{
  "norm": "rmsnorm",
  "lr": 0.00327,
  "beta1": 0.95,
  "train_tokens": 299900000
}
Below are experts of layer 8 (counted from 0) of a mixture-of-experts language model. Rows are named router (the router's row for the expert), down (a neuron's output weights, with its number) and show model dimensions 0-127. Each number is 500 + 40 x the weight over its row's rms, rounded and kept within 0 to 999. Numbers have three digits each.
After each expert's rows: "comes before" lists some tokens at least twice as common just after its tokens as in all text. This comes from a sample of Wikipedia text that the model never trained on. Tokens count by the router's weight.

# expert 28
router:535552513503516482520526534466515512483462492548561473541483461425521436504506502444449521478525449565503453490506524439545498470486472561403496520500468491589479495465554553436470525440458472537530496561429527511519532574460543489573527480448505567555528522423444484512487441453451474508496502527502529476504479506489601522495501445519494462462477565423549522473529500529554530496514
down0:520514574451526501489512604424586511505499582525529553558498494482479528498502496488533480502480454533567538588580506520503478477412503552549491502482521475456506458523509484489411516458544493501542488453455514506492555530451511569486433515505490498517499477501517470467439495429441499519531537444485607462515487509512547428496433552492504489594446497500449548464500483497479494536500
down1:484484501555470522552551528513505443468500579506451524481484506494599492471425458476475505527510390525455449524484465503451466465551487470518476482493471542454502512514514610455507570477517504510446503509441538499481507502352524494514491311471484458592481462511534496518493542531532488442438492500504541571478497507458491413519506516501502501545533476538473501500544470488513466542522
down2:515501524576488446451508419490565509492594452500460452499500541492500497506528554484528445374517493458500481487487501500499499426565504520486426397499533494492498453502488487496559496568528494459503522432550442468502426499518487518512531447494502529520488471504555462505501452544595443421586481561523490490487568497512528467510534532513531523479549497500498500496470487497501562479471
down3:477493512493492560434417498500489565463551559465498535498550495519429551468467501511499487502492499499516506446501505506532503475479530456511447500455476520503493416524508456465453516508518470484525490485486550502460498429363499461458431491657496519560487550476545578472501645522434557548512416501511426496569504449505503523523493611486511499588502486554498514497538471501570533595488
down4:560452456503454537514509548469478465498502509495516599501472472485564484454502572332490469502566506474501468473494500525462522430516495493529519490499484547467495508606497594495491492480525470520508498562472512459551509509457388580502512384563572485478483472529479552494528535390470491497500459415486501484498528518410538428474490532501501515511485490499521580436497598463496504500486
down5:469504419512509506518526435418500516448591544505527502404500444468498468504431475482491515580499562463514504427505549503499545540510476382499501486537474500526528465432545516536496496521492543394490450450498500546486499466521482498525435508516559488495473551493545501521430471426563503501543502453519504470476507491593512483499552499498508477549513469497495497511456465510431465578543
down6:586503494550460474555500511507550504329560580497491463504458477524514516524523511519509503525489495488476452510378489517553435505516500522492477530490479507414631529475423490479516468484514438536489488559477498490511437475504512498473427494498499576579513531455442608500466519578536498482504524438504535534497475512518504552458501534452503494478493538510498484494497565464513421477512
down7:500465468547423443503490496484482463500628503467374528500489516488502441498509505504544508452465438542465398536499478491495440482518425504497463493506518515505468534463498515500574508499516489377487546526501448477499443516502495519517495500447497470474464513498504481590544497501488543568395494513501505549468568510455486484510505406515508463518532448545496409419463556536491433435493
down8:527513517479493549543508498485504563466481424510497498525511543483501479458498420480483464449576524536484499523444501502525460393532420489490527458531481483509471488441477498493487493539507495500429499499504529493524497571490482405503542559572539519523468502480504457521559511492487481505444471494501459552493481488512479530496528520551519604501509508498496553528530493465431556472475
down9:504469496549531445548499455493429540502495519513500480429498461585541448483500567473399541559571422502498459531501524529499591502579498518435571491462512455499501490525471599410498534442508510399420576504498501441493502511497511509580503448500587500491503494401500510530435458460577506485433519496502535502501573503509571465488544454501455531440501574472591426513514490410510473554532
down10:511591484504524426492516504504476501493551500490519485434491483479494535521461504493554500461449589519512495536523489556500601503496419500500534491479472500497508543608497496599481545561506500507564546492468501496511508480506522528498577563496546490477533450500490470500409508507498511497621489436507530504501520501467500501521492489475489482394303477407516499604535502465507480543508
down11:473505488432502497521509508484491471480504429512518475484490529450439472509497540497498477468485505522499523493540561560576498557488522528522409493501445462510492507543500566509540510484505613503508422552539500504467391512451528465528487449531537503483494544541554534494503488515488509500477481539501507536485516591486553506552493497486553518528504501609508481500494506560553434446483
down12:512553482446632504484623523474500502486492522535512500567532470502431494568485458439500528481509468475441597526537504508508503476487511496495549513528416488501488507421525505473521611466505574499515514533498479509498501508532455480498564541470505503520493565482451453518539543474506461504500499502514520457610445499548561484480601517488508495519445520503508530611505515523504499490516
down13:509451426525472476470529510493506452549495558488525491501500483532541473534501496422587491595511468509469500496551528501529505541517537452465459490495451519477520507499536488463480498491504472479483574638519490562551548567417497521508481494517512481540476509490504500516528515505482504494537497500482465426518544431388546459519477494584541542551553500560521493488470511435500471504500
down14:486493545498528444502443448489513532473528513543474576538514449509491489545490549529513500496415510492529492456510377517467503595487476499535497616462507502490592451517531448562497481499487508404526501426544491503510500506499527552501496538509470552544449559559495457427492450535439553435533515503574497477530465483591474628497493525501496504487538497525368520441546441507485515502485
down15:475458443446479525470478517559513483507495491524523535451508449502510495502510501521495497456511464494570501487497480515505524479455495489612500459503504497530501469505477506439522450508549529512459436507435497509620494501454498492483527576496508468500500510504521502545504494533502626571547475498548505556523503486539523541499478535463499537598525494568469441501562484500492602506491
comes before: ",", " (", "'s", "\n", " and", " was"

# expert 9
router:531519531502535393536528501502529550496473529510517529558433500468504503445477507524510501384447475471455434405548515462515547480501487515453465496503586522503464522473540524488437572424554491562512539653452498521493499549534458560519545494529513546541497514504502549505441430448467543508514525502510527452581444424497510495531493491506474485467488496456523526444514448461520532550497
down0:525473480481433508455444516498537492505485495439498521493567482487527505493420441525508490501503486532513515450480525275508512503458516498448479505496461499506510493500497500501459501483537465576506495501472501528500534611477543512508529503490505498506492459498498489508561544368419506531471500503505425476459527455608447489519516606491497502499493544499453513499544514490513532494539
down1:511451475471538494479488475544468508503512550497451594485512493497465500433452423502496489510499480506481637445449481383593395504488459499498510492542434501494503486516538494491500549516424523536500580537509401466502501500494510470539569508501546463500417558498486555493518400446500642502515507537508537498505468506582495501497433545521497508475504496555482483580522504480481501457480
down2:500590462410509442503570455512495493548446495491489500569494537505499515520502441509500487501479502564510493490506565471505516489506394502415499541503470419519489505497499526519456502500501573482500531534517497725574460490491513522504536456627423501505433515490458489552544487496492505454462513535425489493497506482510514501551488485533558477510498422501500476532496493494471518493528
down3:480584495537498548490499498532529495501492551497510495492509483531571477504500482504446543500507542502517472512539498531467521582519520438523499498498484483499417517454519490413576381498485475480529496529500506532428525504477486525471528513529439588497518500505503503433478491557509376502510437465485513464577521521459497502583444432532530520479555457490493517524496500492491525503514
down4:500597492511584508489499492504537493466454487459514493382569512554467508493503522527505442504475492481605498530502556535545475515501499501555552461515506492485501477498497494501474456500461501575503479603545510503510472475496496449473383503500595493505501452448587495477469472467431535500519498381443506479461450492430455518531509503500485462548559412493501497451496472498500444517496
down5:485426511506503455547502530469531602432496535426506513501556525464502488525519499388559486542474475500532395485482564481534501459502489495566514531609500503503500500481520566464521503513508528516414523471490447474533538435478526499492494495449474551535525471444514506539471478501512517393526524519503375491500483550502568486514495488464389592503504489570427500493563500494448534495498
down6:480501531490545510492479493561510535449431492561485506497476510497501482602420479494476558497498499519561473521513523474512500500489456491490545508541355499549530512433421514496546540501577506449507444338496511499423517499438554516491493470409510501514508516422578504478493561501490459509465560494410502476474503509538513516513472557528560480376490467496557498544518546516495525494499
down7:510422457484510501484499505462519502444424560525499501527526492494557507499500543504466548524585523504430520501488480503504679555489533495473489503521499457536464476482502446419439507537513498494510457499491563505483445415516544503494545554511590502496498458465548545517483482499474490505542528508485565461499364480635459620546414433524509521498495548512566483502470501492442487472483
down8:500463454524410500472520482503534499504526502486512507562471499523552518498556481516457471427537545523548467484524497385480486505534505402490465416481527465503502608497459440499592541483546493501526504596491441446452460499497635523502508551557521509533484473499474587489538453491537467478493481585497471501424373511495499485503536490485502502419556465537463492488553497589500500514469
down9:499504539513483533509434568472496500568495488471523506497524517497607482506541489535526502527554500494499500510499517605499577495451505501533473453486506509501489487546451570464514460501488613501479507545577496493464478493530501502436424505474499463582491358514531494559507532521500582512380498450493502508498567546452520444454441510479510503481518490499592438499549418476512529517503
down10:426523419501473552449479505495598500508498530481508409503520533557500505448515486515597525475502518505427522536521504576479457498540405507627509501564524564505496391498514513501488508492490523502470476482511501502507479516534510500511490386481491499484514487531483506456499506569502505502509455499531490503531475507521388498511430557488503499545492522503505519495493502427499498496499
down11:493407538505493498552518475406536493470499499504512464490499556413506500459510474503419395509500412498424511547490462472503437572524529512475478535465452498518473513509490427509528424490543530476526542543499435487494496496497546501464500501501552501437522488528491490577506534504521606432496499505547499456500449487502567502503636492480468571496507534521500469479481490499496468497530
down12:495522447532481520534500496499505545495507490510452609496476508540474477528475500488527506514497491460518431541488511469507500410466415495471499506491497528469534519496588507509503528431506447475454591502531498513470530534487510502495509526474542528518483472470544503483571570485538520501503452501498518440498410517513499455497448500537527505558458351666539483508526504518554502561499
down13:573456484444577498480520438492471585531523520470511479493501497491583477497538545497496467507420424480475505473517481500499508500499656494490446594491556488432385501499539498473516528491499490490514486515536535433490457560558507482509489529483533482531518515520505487474501458468511502475364501501516511500438503462429515504547542429466496499501359551494472494485496409501428521469515
down14:501514482512489499501510629457485457514489542503479491491584484571509495514541502466505578465520597482502466517480447487400453506471504517503453432500470559543494534517474525503482486467524503500494527505467493497570610457505563492501483470482519457476488491516504492503487548499410466392519498508516480489504458457448473489513435473509508487503423458497490411437475560501501497521445
down15:558498512519461518485512472428504482522517414510506466518552513445519563551602522501510505458546544523477499610468444573502511513527579498551473403500532527546526516434547505496466496507457492370540452329504482486503450524403516480476454498510433478493528481493506443469505516581472531509559498507568501574512498508503590478560519501484499496506486477446493570506580507481502499489483
comes before: " |", " |\n", "0", "1", "|", "2"

# expert 26
router:523517524523501451454556499422520509496508508515482468587473519464491498450500495504527489420456469488486477433483511475530490442429534610506521484506540448482507532519444619489446494463522485592507511637552537522520472545519477546505514499488477505543525519507451504506389459492413511494497524470522509512561471470490550474517494437495542483452518480493477488484560448511544595496508
down0:408401491480502510525450510507498517483491521505490513566500429525381475589417512476576505493508503496488440497446438523488531448499436507515407473499490508550480504538560501471515463521569370500530484499503473484498471493531498493594492517499495491478610556504560487506504332501489503497463449520497584486499537514555495498496540499498487492461529502543496501427431444482506502532514
down1:444504493506493472514546522560567486553510497492484480511498500545487493461484508512563503494494474489504476494500503500558539441449477502510509469510365483483551495561509521488512491349487494500599513567507504423475520510506483499507506510511459514492487475509489527498521533476489519519525509546523521426503503500502449511508382494484517494508478447508517411500563480500637525500497
down2:537398497497499496481535498535519456491506485504529420526563477506490496502548407459565481461603497491474512521513478459491448500458547453491515500526487472555610534587461556507458507516489479520500463514428499479491460566509473497463498507393395434485510484623500486518510501505488603525573491599512514491519541460510475491511498571509513525520501444521402517497570579513510560523476
down3:499500478512499514502489458547475465469500528521487520404497555502443492505520482493467506506398496481496501497515521500576385508522444492486501497560452521543515526487542526501509516680494480508482507478508546499502507458502511507471458510477500528509501548505516506594519529526501509475454492591507406433546485499493492473507480496505518493523615439500493492511447369502507532473494
down4:515497546606442443427524453508566488517554500493536509495495502501492544430489399483500404455463469449464446500593480489507501459494483516496556500506509595505545490495444509537476519545510504496492497472498501522531419502501459551434520518477527499476483483499515509501541435501500619506522506496476457489478497480503513498499525499583514459530560482510496551451504500522527534496494
down5:619470435537463499475486502504499486481492493585465544470512493444548493547478504500479536478504496530517506571497500589375531523468499523453461495520425506496499479532403451517434534536489488519616494498429461496510439519490516490564509494508490516495509494495483461541486498463502517545500498513453450395498521590500511555507556499494500502448475477528433609385454501497498499487483
down6:485503533538468533503488502514492437502520495526373500452486494543559472394492472564498573515619504501440516553594513502530500497505503552506499494541520500416529464515628511480457502472460466463512516480530576493454499540505476628508485502559537386505578493496493499502499545509491481582543474527546544525501456556493473437527503470499451441495509516518421522485499499507475468543538
down7:501498498494502491500489504462553471497512535511596503492496430491513505555494523438524473473514444504595396497511549528541499477466513437497528487469546497491448532503499499498524487359547547526407440498516416486418456527499495606506541504490513518437465509470489553419444505498530480472466466496498529386451509473521515506483501440458510498509459510526468576484523539498522462499538
down8:482385518543510516500563492498475481494465488508520499520561492497447513502501506500556528495532526547518451542454370508550558449516485528511482479477473494510539490498498571524570484563577486498490452459505520509480425540505480507467476560502483467521505552573493500530487465500503493485547434483513509567516484522505441501466596502500502530477638470500538501488501487478506503441472
down9:497530442510438506484506410479503505507550449499457488515527492499429459486509456473500447568505495510400508462500370481484500500493496557614489501511500499489498524512482508503562508451513532442511494513492498493401492495486499437497479569467496499484501391506500647506499517559482491512542486466480478520559489481508430524510517537501576468513602486497491419505510535447585529505519
down10:510531507495477494510529471463506517498518497534467452598530504519454530485490493500542465489423464503564543567557520399492479531503503432507475538509562419522457522504484416425516444500491485501500489522532497497499489500502489675465477621487495426464538512498473551480525485543527597503596534502538470532491395478465582538518503492481474528479510454497477497591503469469500474509527
down11:528534569541508488502502496512496439418447436508484479470574545429485416480498490487481499506497496463498520504581400577500529486453453573518497491493582485523497526503512463495605487540529528505515498512473542491521461509575507515500502432513522502475486488514454391409477544499499485557467490415506504501498457498474500507503548443437617500516504557504509562453453481494511498467455
down12:526469493511506560470465584512517418509453455559527476478518463480478479484512494483525553459492498491500474528444486493419508505500507426508496486497432506499466413538483485502474507409482430451458506450500527484502495501541587499494468507489565533531520468499520500484478541541511462596651375515538599534502531514557537501512520553384496519501491443493456500500508502575523502481491
down13:495459482547501479498524505508516495657514489415501511478533455458449539473516507506500536458486494480476462518513469553502491503493508536509484471562468499502519498490551564482522519499535471521504575482541498500423493526501503518498471493497534502562522563508575508462506485495460509493480488614495509505513497533590458477503467467496531397445513456457530535459508414534564506534528
down14:494490518566448475484551392518540494475500502459549404466510507482492405369499405563498473487515500517429550434470504453535507461494497501498511482607430483525505490473534499462460518522489542482502533515497497606457530499570551517495526504509501475554519450491503522498535455497486496515515536561503527511496515481525501460483493538511558485514502444533505605500507498502569489513396
down15:484488424487519510486562484478573614512488599487591490470500461454528509504554494486522488497493545450451451498498507540525412618495492519495598506477510502494498437541501511499421449505563428444437507501378506535506498538551437500429537506402494571506480501534437537471427530459514570493490515465500476521495515492526489497466461453525515468479491504496503557488492440521513591501493
comes before: " |", "20", "19", "1", "2", "3"

# expert 21
router:538573543478486500475552484455544533480517528536527493535533496408464485481544523444464474417443467539519476509557528475501490480491473515434449480481498517515486546467475500450442523431458438499545502563449537479510457555467503515518522567495499549474589527495472504509458423437450452560575557490501520516489476466464570504541530466573528516445465513462518513489539451474551516451518
down0:559449508508503551510595500488482527487513461528492500450592496443497500514520539502526498427514594551582469477492567591500533515411497499476484510541471592484500502415459489469477467501519447466653485476486502419499492501484489509513509404506458479506497506497482539419514506509438411490480485557526519502485468511367513494506480454578442509470474507454503505502530482505442504420549
down1:425487508485510506469514484490355500494420504469490388510499500477498500540506481481541476497444536495559445470508506548517477487507490507530443549501501467453512514465483547552515493508479435500572533494522529431491443439514504489505419480500525509518468518490469536510541511540496579462429512501488493448470500480508529502492496554482541557431437502515557501518463509496489509489499
down2:471499497494502502488490469525470496569464510550483516492494529521501486505605426507544621475508558497499500461586611505519507493438425501493500580592478474541463506518525468597494500466480533471563408471443486489474499501517533476508517499578502501497540543478496494370484503476458521499553476441499507500493541513540501500417467478533502504403477510449514560515506442485468571513584
down3:512495484499429476496379500434497322571405465489472500500550606510483520470456529474501483479435524478501423543485487585495495498501455471520500530475579559537490511495445450512510499468435509433487486396512443480539490474488504526493491522520528494549598532473475430512505469513499591414470530519546507545500523460541363491493521538466535524515504496573503523472452474465500464554503
down4:507495459501561481423502465483489500404479476418580439477506545455497448501596506441501503487487507425432493499548561474493442530553487496464502503489501480562511530478457454532579493544477422496558453426497528504503499505504504509497504435559537503496457403506472472481525502503469504528471489553489544486509499525498454496493519501545450603385463484507515497471435492507484472430532
down5:520563382529539464482465517494511500505497497516500466507475473500510496521507403477459443551574499573431501472506500504521561482506494517496447438464502464489470439517500509497511506480483501401351554478543497520506510509470501479421503455502546476531421473491501496503478493496493488500494395498460464541499501399493520436487589497515474536464507478590505496425500547500496457456498
down6:481552503469537500479538506504547474434503504499407479501450503511504497507489498534506480455393496446522512507519495508576597507511544459548629482473541562498494507494482498509398495580499494505596470546471442571493491501632457494500471582496512489508500493477516499433458439538554469493501497488501498459498534561476504604476448511481478496586512483418519538546546527461498502482461
down7:499519499500498496484428530495492509496415543510488510535419516486476503451440529527511565522476459445502526484495430465499518510534531467511605541536500524494500502476560518446518509464528485539505486405515501498484493481491550467508531520499418526515538469553487506514497559444510464494488438443489498386497460582518495493438473465549490442647543489408587480493493394491516529434607
down8:495617518493528517508505390496488577495486423498508516498458510488465550493525489499516511470479546527579515469485518497501524535438503493495543601509441478509491504391444520495519573575507525460515513513488522487528485490515502513646536460489519502499551481476478428500484474471487480490526572495441568433501503473504490474482507491448485482455523551516525557494508473556467532516498
down9:511497514468505483526442506514471539443451506494538460532444450508385573540449476497533495487437504496499469544515467454494439476500465503500408459485499494440477530489501488482531466497560525488534489503492517430461493454444490501500515464499487420478491449462488538445529503524528509502455494540488422529541450514551438580596547529475515505477508505504515523498413488498499511463523
down10:491374499495470487505509431454420513515544480569460504528574442504491476477472447522466511524501401546496498479509487474537535501600501510517472509497481546497482487524467500472574522494566435504459502564500497469464494489605524539501535496601527470447476462460556536509474527460506540510554434497502506492407489504477542464505594504469534536486499512491532421521461558498484496513499
down11:472519492494544485504499471568489501458502482450578498516507462460444489456559506511436599557516503471528534485585577462410496497485502437507507529497508504472497506491502446451494511456464488563523568434480508493430425589552461518508463546533490410541490508482469543497520451455540504555508578494484500549514487457671396567525438477485471501490454510503494567494481474483516495508547
down12:545481513500490403531495462428490469539400467497539436490477480498353502504538504490483492498487479486466507404492520503616519482569497450549498448452505462586548524499467485393503422448500468512453543504521475460494471460541500594502505482525549507484597505475497465476472495493482457513498480505430499498485445516501502523489503505409499519496488486512577495456498617500531586622504
down13:523476452491498586561443496499432474548479532497503500572519502458520506479482495501503547431465570498455472460510517501501499559481504563480475506498486545527499504500596513486518482499507420519547517564500496392511498542501554515524516492454499407486468531499500481495491549505478507509474494497473497526513489488492491477494496512498473471499543500461532513521543501532509517500497
down14:500502496498521513546433544507479520501489491541500525503511512420482502494492482528499481472501533601503516429475511541483513512464508526579592538553493505505475490552516494499494488597496523535575485371495495478381477479551474461505506512503504499501561501521472513443480447499506466452585481446453510491484480544544431529497486498480508557461451498450527466501499483473449514500539
down15:539481506511501498516556498396490507432452481509529479531453519506498509510510484510506565484441511502504497572521510502544524511491572545390482501445513496553415494476487531491492487504459492545558504427438475361567435569448499580499462541491449454492469548504456457503480477390533507497516492462436501516510469511500463555509510491483508603536495452473470486521504507492501587560607
comes before: " of", ",", ".", " and", " in", ".\n\n"

# expert 12
router:532562523494496495493549546485525534506533475515524482508440508439495483467578477488451456427432463527518487478489514450529476490449516515466442485497555497550501520444476558466494529453497463515525481571503548490500471529476515515512525492432483543490519519474465523485468425472440512571546536514506538477539466472464561554493526455538522505457490513503536492503485476543575570477472
down0:481501478505477502501470538567498507530486489479415498503496477442506474471455500469533389499496298478487449501436486505499471505550490488509456513494582497509525497503471516499565502451492444528478554493517503490476493544480577499486591412486537549512498487502536501502556472544501482496463526514500500500505498500429428455455504508522504480485581616505507485509461512503518504505344
down1:503499499479467484464522511601525501499446485506447509489495498526475495490500457482390499473519534497514477502531435459476560556546504502503496466418491450521524499497564574499507500483495530431549500479513517511360513468501524530532544512514505489521492480522556520488470581550499521478538467502363492428493449512513496475437385502488505503491577478484491598430467606482461555508574
down2:403491488494430601460427541439437504516427479474504505453491469619513446513510493468492507510557491429500491443470388436480535498513495481461527503514496511500596470481437525508492506501473517595447505469513504480472493498510572406490511473471501491657501495542539516514498499480500497528492514509494566489486550469408450488412443514509484483516433493513518514503496528508511490495495
down3:536499448570580498498537524508501410455603470465485499544564542463457542443508537497461495518525534485495499546502519505463464522518460496496467482503500483502512409568472454530474499509492468437459601497501529424501491447501491537493454510503499468500498493556518523532501500516500424502599499483507487481505516497530499559516498441422530523579480494513497492488500501578574504497496
down4:510501559511476500592519505413534495505502511553492449506526498520499429457560514486424485453497524520501496496504500385495374469494439524430467534526503448467524552499428503494483542456517559455544496515488504507503511462501424558505536500545563455512491505467453480572538494499520568561509506492515481396523564391479506426497499514440429520494435464513434529434483545497499401591441
down5:592516471507566459578488458522461473551503530532501519558499527505459470524536539451505428492502504498548466548504485522474496455510498547496523489554506566490503525457485514502508529545542453491486487377495455501502497549549429519484496492454449490464479497489502485503508519511477554515550522554506499494499492471494510525528510473514504521487503504465482480552510559523499526541493
down6:503520494466531537567608508424495467481501497516473499510504499462532461492553490525607517524534496542502489485519524549495509515521487492501511433531500536506500536439581498515474530601500478525442528567509602492489483483502377500502516533479532500546520484602502508452498480522551493501533522474492536477499490576494510548508504474503445526462498500483546488491489442478504367503521
down7:514505548502558492454526421498464497576509503611504540497534501537494516550484501528497562508492505502601455592499501382500504569493456624564514481490497537465502477487472517515500434489500469424604555525538498498532569571502489496490551483498495491484468505488501569501485480509472505505472439496504443582499539500491433533505498560478501508501503566440506431429568498449462484511481
down8:449543636517496499505526491505549502474490538500577503496523600490477560505500501500529512506448516495541495500484518504506532510556507486518563499491489522502510511480505512530498486512527506497552549351476559500498502508452506491530500489521501555584501537612455456497420499486461474545505480396506414575525413537434508504563480547481507524487500505500506462490539477466510528495496
down9:512498483547590521512512497503378545499507455508572503555500526608453537476535506602494532464554552453476446463464501512501540508477536411526585529502500493501509488461601463487493486509538545527512498495415534427503497499505484543506473491509421494500465522529534475445419503501515495498512481500479485485481495524495495508478497485497447495509474458441520566535477450509505590492485
down10:586487533495529451440496490505500505512484484605507488517503492554501530564497501507516519402508511518520512524445497549493542505492601426503517420506461497513525450451479510502489499511441502432509531505644442531459509524480453469578506504560437594506545518525499455499494480478491497384513502495500448507518502508500477516520468448489474505489500515499496471483495511452473490546503
down11:411476536525489493462495573512505488503489468450531508502496523503502500569446567513501498455544577486509477488501554541487507503511489493502498511512454487530489470496512484576507497513527505507503495503506501559485495375490514436628446508501487479438491492563516586494481533531483389486563490493445492458510548562507475503504501497539495500551546499433502501499508502609499503497566
down12:472485494503542474445519518494535569627530535471479475473501506547478500408496511487566441496413471501429409555542476524505528500508510467503421497474496503579500443537501495508515500440503477513455542554485487502452515563486506467500508473474503480493536519535523535541496531460505594448478512509520499462537528497459499504480512502500416504510589476504591507508496415497493492541491
down13:506552493473569489568450500506500509536474491487501474503471475618517576535532496480501488472526544501483583512502501547528499475588540468614502511492505517350473489509448493508536500517499572489492427593543533613513417497478513448482440509492499482571481502508508496486522473477515577490516482566543460512527458505507474517617555584498533539552515508500492483533456505493431457498455
down14:512494498519497422497514507518478507489486499484451501474464514338469475567551552491405538402487468527504508503517528523465504474501523492494457494569500497470485504475506500471495537532487523520499461463499490579482503574456467494442504521533504594527487525476475489540501505505517502503483624488496445500497504488481505508496508466462506510470413502455500535537464509456516466498491
down15:497461490494461499454500570508447500491506501501464479468492489491547506508474490495538490472500452501379503500436482507545487495516487467547498422481527503463497466503421482529484460517499491491443532507493455384527509498537497391504505471457500618541606571518556527502492551513522564518483532598560434578507483506493500519499486504498497501509504492535499498487489519484503592517500
comes before: ",", ".", " |", "\n", ".\n\n", ")"

# expert 19
router:541481503543540432522565517439555557477451570516461498527493470449572439472501553459540548448390416517422511498591535466505600520500447527509477464502510487498501579461476464474438566485509453533534483521482506608449462500503552558512555523539525502464544519502443516465439464431489536515541521425490557518512421484499536534508470465497488425464461522452491487529560438451532504504513
down0:454488475491517521481444484430606534553480508495595580523512478505393499501537432468474429503501516525532495500496502500501549482453476521455512587503503497508498547518503502416526511486501553500504538501504478541500501521425528567496492540417483542395485488493531440511598583497462501552506482504542495519541449444509465487465524506522475502471545532513512563479541588495579469456451
down1:490545511542407505476512485453595487493502500473500506414512501568486476404506508408523522495484559518473451496508503577503480528500486493518412383491482490487504493517624496554454500500503485573500613479505468465513443412483483483520477536460502466499556479520441489516549450497505560497495492531509453512538494501354493463492430506545501468547517443508512504513491458526543497486592
down2:492607527504492566486421541540502510498497476446544472508518553441483462427497528501425488496468498540531505497479562509492566503493496488575527494512574500352487474502512493500445510524515526530523537489491506458395505525505501545440505528531497497498505557464520489471473498472515502508479510509500448496462498487574526525493612500512560524441425476497503512502553511328483450501496
down3:459483490498543508493502451450533599502514448537475461504537515415489497512536426435508533496501498503447499498484564495508511489443500502506469498427500415498564465587493518430506618497486495472500519498480553536536439522526468506491606509502502543493514497496474524468475535501506499495426489431504561476626490524546495373380495496459501541527606469488483564499471546483478481593500
down4:507519522540517558519485470462498502458504509505456497473547512558523499494453478572554611426549449530470563538508531383507471468518479565504482465599502497506457506516531512460562501487521512496493480538496549518506482507503519485533501424489507479495493464470531505484460437472499502430462474511495619494543537471531375550520457505483518512505510538508459496501565464489481494490438
down5:513476394512513558552474548445393471498503486494502371516535469513497602445404500556396508556525500566494524491500500496541506471500501461503460496497486504494462498495588501452486515529464477493565498503487508432495402499511504529500507535458505428545479501501471483482587501517445579487466506486584463496523472492507501424524484528514540506519497579505588504496459526505427499511584
down6:508487485428476504487501407501530583528426470432497567478510544487478504489575487499461491466506511505489483505549493550576498433394464448464493501521474487517480472505503507504503564508444520538522535495478528525464464488475495479496500423555377506441490546524474480481503499505490515546462471480477479451509517518465489442463507475508402509501552643505531511529456499601504510504538
down7:442528428501465501474545490523510456611501465500488505503445499547477478491511529478456497482505530517511473499386441479490550498499501556601528537556485552479502470442504509496503472517500510525498494505526480502460419521497491505506507563526505547495492503581564592507551500514573507475498398487511477510499495551491495380487500537548429570478509462498505522502510533508486489485493
down8:599496554505508504499557508555548503505522510500510528495521542554512496557563497453535493499499473533512510572499499619536507491501517464500504480529505500505522525507528496508495520449534582503480423482538468494476520536570574523502489506541526562474502481500498491485497455494395541516480519497528481526493561575471499500474515467566512503474480505497501529495478508510497508473461
down9:452531516492565506602503499628502459520437557549607501517508501486462466439493516460511546500510513488531433506504496494465493486496494516481552625438494500502498496513504564457466442508475588516454501484470475503486487452499523489515495540575513445505492507437480461502525502554468498499558441434495473623515505512535546366474458480616487584525513513515487549514492499450506499416501
down10:455500541514466491480500523575518527493504559494464511607582598581478450502475528499496421432506491525471384499550531549505512500505452499501501541384479429501500491490464446435501491495496533442555492550525488488513493522445529520590553500475482420491477507482601476511502563500512519528562500463470506459538499416524501573519512590500483502428476562514396617538519498481500492561525
down11:495497482505628475521621457507544485517534564482420523498393470506511504517491500429533509457553576500481496519467503492489517488510464499470441394513605471507512507482481485511500499563467487482498493547447560491499492488499522499494506515633496574515503504499490529476501484491516440500425478461549510507564521496540504500412501490516398502473410467476522563504494457504503520422497
down12:532399506509508494522483522575545425504506489542471465514520552483522531416487465422496466561531539501508488481487510515442507566507497545501489503549574435490492456501496551595549500477513461501514499502527465534466500482490550506515498475516509501505523479510474499526417503486489556542535513492513453514513500550508531574571502534489531479501572482516516486545501500499558500566597
down13:432412495509502472613483524506481580459489506528496494356507524501499562469409512458586495521419481499504502517509491499501494480552534475503494498493504483499501499501476499461508498520499419506493500541532443499421500492486503530483561500501565443504492420465503490458478467501509477474485485497576625506480417496489479503476506499475456494495506500501495507550425514513497484395502
down14:494498486499493458509497440493500560466436479456496508495500499502509494528427437498494485488518502410451521498492501514490526485519518503474460481505407497502592506502498496480509478501537572514468426529515523505495502429461438501514478501500539485515494479527502501503491570482507474497498423486498536505499477509447394478489493495589492512488408500504459495499525453476476490506497
down15:517576403497489471487520485527525494415515395509498530485500439468467530496510502521491595497515497497539518500540506351487521489487402473504494470489544598512501559497464452499504514496497460503510498502445502501410496454516473586531537580508542491493510501466498503542553479458581500510511494523555586535500495485533493478503498480500480498495516610498396518505494517508475500421579
comes before: ":", "\n", " by", "ed", " name", "==\n"